{"num_hidden_layers": 15, "hidden_size": 384, "n_experts": 64, "experts_per_token": 8, "d_expert": 32, "d_shared_expert": 64, "hidden_act": "swiglu", "moe_layers": [1, 2, 3, 4, 5, 6, 7, 8, 9, 10, 11, 12, 13, 14], "router_score": "sigmoid", "normalize_top_k": true, "routed_scale": 2.83, "balance_loss": 0.000776, "balance_bias": true, "init_std_router": 0.0312, "lr_router": 0.000528, "vocab_size": 16384, "norm": "rmsnorm", "norm_eps": 1e-06, "tie_word_embeddings": "early", "optimizer": "muon_variant", "learning_rate": 0.014, "batch_tokens": 65536, "max_seq_len": 512, "train_tokens": 394000000, "max_steps": 6012, "dataset": "wikipedia_en"}
Below are experts of layer 7 (counted from 0) of a mixture-of-experts language model. Rows are named router (the router's row for the expert), gate (a neuron's input weights, with its number), up (a neuron's input weights, with its number) and show model dimensions 48-95. Each number is 500 + 25 x the weight over its row's rms, rounded and kept within 0 to 999. Numbers have three digits each.
Before each expert's rows: a language model's description of what the expert responds to. This comes from a sample of Wikipedia text that the model never trained on.

# expert 17
Mid-word verb stems. Inner stems of longer common words before suffixes like -ing, -ed, -ation, such as discover, manag, collect, ract.
router:458512492469483509481465523474489518513531515504480497504490516479499495507540471541538486553531528490525498486519482483523508471483461504497534
gate0:479516507528506536507494486482491517494485517472463462489491470491562506493555487505513513504446480469509483550517539540526511474519509523516467
up0:524500541458527486473509494483485525493496505499543535511497514508478476468489481484497550514532469489513498464499466467520562451523497508465475
gate1:471524566512477536507462485470471480513546526500510485481463455483529531502515507520499530465501555525485458525523527484471492520492509473532523
up1:431518510532522569526482526490474533461524503470557536505513494520474537488493468548493475473513481515468507485488481510507527479443465519499531
gate2:492523526484493534451505523457485483481501485463520508427485470533483494493539495492526533494489489496500472478511506497494481521485490468480535
up2:492505470494513495476524524547536481488528541468527492525485478480518488494463500460526486531474494489514503503495541555505468542471522493509505
gate3:502562491479522513496484502476476497537507516496507488520480522492498460506513516540476553514514519516555460510499495520511485492513485499533519
up3:495506534487465503488490485500479494514532506511495469503466521539499508516467480485531505587491486500474487495502529505496516540561467532495498
gate4:506469522509515492460486480438464524495508449527487472466466508501549491527536466497522520509485535462513469492488468516479533469508498578499535
up4:524477478515492518554511548454465486446523521455510520530532498503515489497502471534520513476465498496539533507502485541491494518510495517558482
gate5:502519513466471500550514521490527534495474495498498518483455518517523512486510522559529511475487470525552549455533487530533536501480493548523501
up5:512502477503501504514524510496446514493549471518434492527539527490499491478515497531489500490498500528551517492516505503520517507444491529520498
gate6:523484523542498496458464481467451479469493535483515531484523519537520479524520500503536501528511463503499519545526521484512505473474470439490490
up6:477478503542488483512488510493521497478518524489531449531542476545478488515527481488492528497524519501517486516517455462500502524486510539531466
gate7:486514486502520444492466511490518474483500506458523520512518475545540525505528522543497453486513464500498526469491542448510481500474499498468507
up7:497552547536513499491470461491475518448493472481458537450442489504529546499506484493507481515499480550510499483469509532516481547502496514492500
gate8:471565481490491508497471495510497499544551452564494495484467530451476486493498490480452479529468483535519481493535510508480503481518469513496473
up8:521517420520526478473527489483555512483523518491497516516524514482515479511488548524457428511471523526535459463485507484501441525514491494471529
gate9:527499471541516502478465498450469524489450464473475512544487471495496511497505477500501519499481476487493562453470531507509484504508509509521494
up9:490508516480458525487500472525489496467510498498495545481507551481504513481512440572484494541543477477526522521542491479534505513497495526465543
gate10:510481499486546538494516499466525480511508565494481481501526536494545471497499454515501485505491498492520509508530512486533499531497457472497538
up10:510517494470501523474517536470476474483531485457467527511514512493490494470480532497465461445501521492487488488516487506459523513502496507530522
gate11:488559512476496489469483457468501507523467512447462500495490539514489500465504468551508567509489511488499510483514538466512539475505470494471526
up11:536474495479522515521517472525494512510513496489532492475518482509523511516475502516459508534516471536504521496474507501535496531463520487512463
gate12:540525558495541500521479504489468453494470490448531462453499479510494543507500517478501508492486496465483512500498489489428559504512507461509498
up12:516528516528538555457518479490488540499481471501494498483485500494499497509533492521454493529468512510501525463510509487539508535538458521477495
gate13:458479483517530512503517530495485516498513487485460537519550494505524493505569503515459467515533480511521510492494533502518507500492533540493562
up13:468506500511507468514529496493419505484478494488452498513502503530474550505510496490538488512479522526465508503497506501536514498512491537533508
gate14:524517519520524506483466498493496450502502523510503478491489517556493540486514479514447467514447466548501498481472472499542518482483428509503545
up14:437498506499524516516480478511511503436545505487497490505508498498486499514523510497492461499534522486550488497466525468499513535539450467483477
gate15:491522481500488483541417474471496468467472485506449485471486516495521489503472491538485506491536505476475447502513507454491492515489518454444511
up15:486486529503514498508541489552515550502526572506545460473498479526521480478478494510489531535534527519505494509484482563478518466477486450523505
gate16:498522508474472471510526509511482490524551518493454501501500473519497497491518497500521530474489486474531483543520513526494512469470490497484522
up16:498484516472472520540504486520478510483511533472496526467529482533491455489518459522508536460516501444517477491452465525503510523498550501497511
gate17:488502545502490467483493488505502497519509521529516513495464534483508531485474488541483486500450530508503500525477493469532490461479501521471515
up17:443520515492473513517495452503498471535503503506493516477474466513495498535505478501498507475488508522460472527529547481435456531510560470462473
gate18:468506511501490497475491469509529498535542466505499528515485505493469555487504544484501519492491437509485512538500545508480552509553464471530492
up18:483492520534524515509516486497534482538553518547479523488540482516523502536505520511524515483526513484543490527550473494455502480487477496498525
gate19:449505456492491511497498499496501491483526482547493493518485478475502495472478529515531531517536511504525479501530491518537516513487529504462553
up19:470501497476526512519497497460510512480469501443482493502499473495486472437494525504520522465499499505507518520542489503482458488508527495461479
gate20:452507496506502460484507556469471473525492493468536506510550551458483538443524528508460510490486461526534520467529504508506534475512459526525520
up20:474530510498525523466519511476472518527488512524469488525499505525470506502462452508485519525521493444519485503539507484536523513535514511478506
gate21:500509500502502485509547479487458483491495541490479499520492483548524509521487415531466506551495517478490489492523491474501473493471526482495515
up21:515506506540528458505503534496480522499539495501468440507493465518496563532523507491479469543515504513494507466475485489479496515515497476492499
gate22:566463513503523509526545491516504495502492519524495471533510494468564483495502542541509493499463468520487495487478513500489460516506511494499490
up22:494482515476527488488515529472531500527541494507569501491546515503526507507508508472483508483510422510491503474527520466540525496519502481478524
gate23:510512510545515504544469520519479514500505485467486506510497485540513492499503520477486515491483515464531496440508527486507516501503521487509488
up23:511495515495486499517486510502525493524504459489505514531478484548485479492446427522461485538497500496524482487512534489494497518526487471514550
gate24:542505486491519532496466525476511510466484498513508534461509428522488511512476496481495506496502516514511493480471504525522494447478488478433522
up24:547489514475475495508521448509528557441464519505443484529522482511494497492530493472510503462519496485515505503503506502518494501478486510469505
gate25:507506509505506516469484494495524532473512455478485482533450478482493502528458480532516483521544526470529525492527503485516496514511573522513532
up25:519492460502556541473474480476542490508507471441483521520493502486483483489478528490488502484471497473497498505515463461466530488491463485509477
gate26:482508468509497540462443474477484534507473506508471460506494494491507541526504472480456505528447511462496496492482460480499472510491535520507507
up26:522566503483527476487481432496492520534520504480492504509511500481478465466464524511483498491476502471495540474513455485505446506501491524476420
gate27:482532514454480478495532454457505490514533461482490529447464529491478502468509456515486478486497493478526518496513493508554481479502483492482505
up27:503471502497508517481522481496472524529570516499477502502465467525496496459508534532461491561503502579479534489484521501519476538527511515512481
gate28:526490498512489487515533518477489500517482508514528498484479513539504504461530533531519536455558469464488544463523520524511494542535501486503498
up28:490528512512541487506519528508500531499503439481511554490457529460455492563498483464511492522463499511497513511510485490494482516509546515464531
gate29:489514476482494469436506468518517495511456549471498473524502498526499515492484485463479514440446497539475445535509521493500504512449513508457541
up29:442504448475493504506479491489491504461495487464543495508494510505474485504462483495519493536492491511488491481500500544483507546517518499508523
gate30:478448516498492538473538504504497506509487506452530509502501510499491476515510462488576524531512479482484484461476482515489500511505476513514525
up30:517459469511512502471487493477506467507507507504455472511479511530557523483475498488497530499471470528485489483494499520534529503540424523497495
gate31:469458503527470517503540526514520552490519486497536491520523479473525451472471505546515542476564512477488474488512466484530486518520483470495502
up31:471467492505475563534504505457478495514529550501551493474469506463536505478498439544528520488465505478498485502529493457451498491481520487528485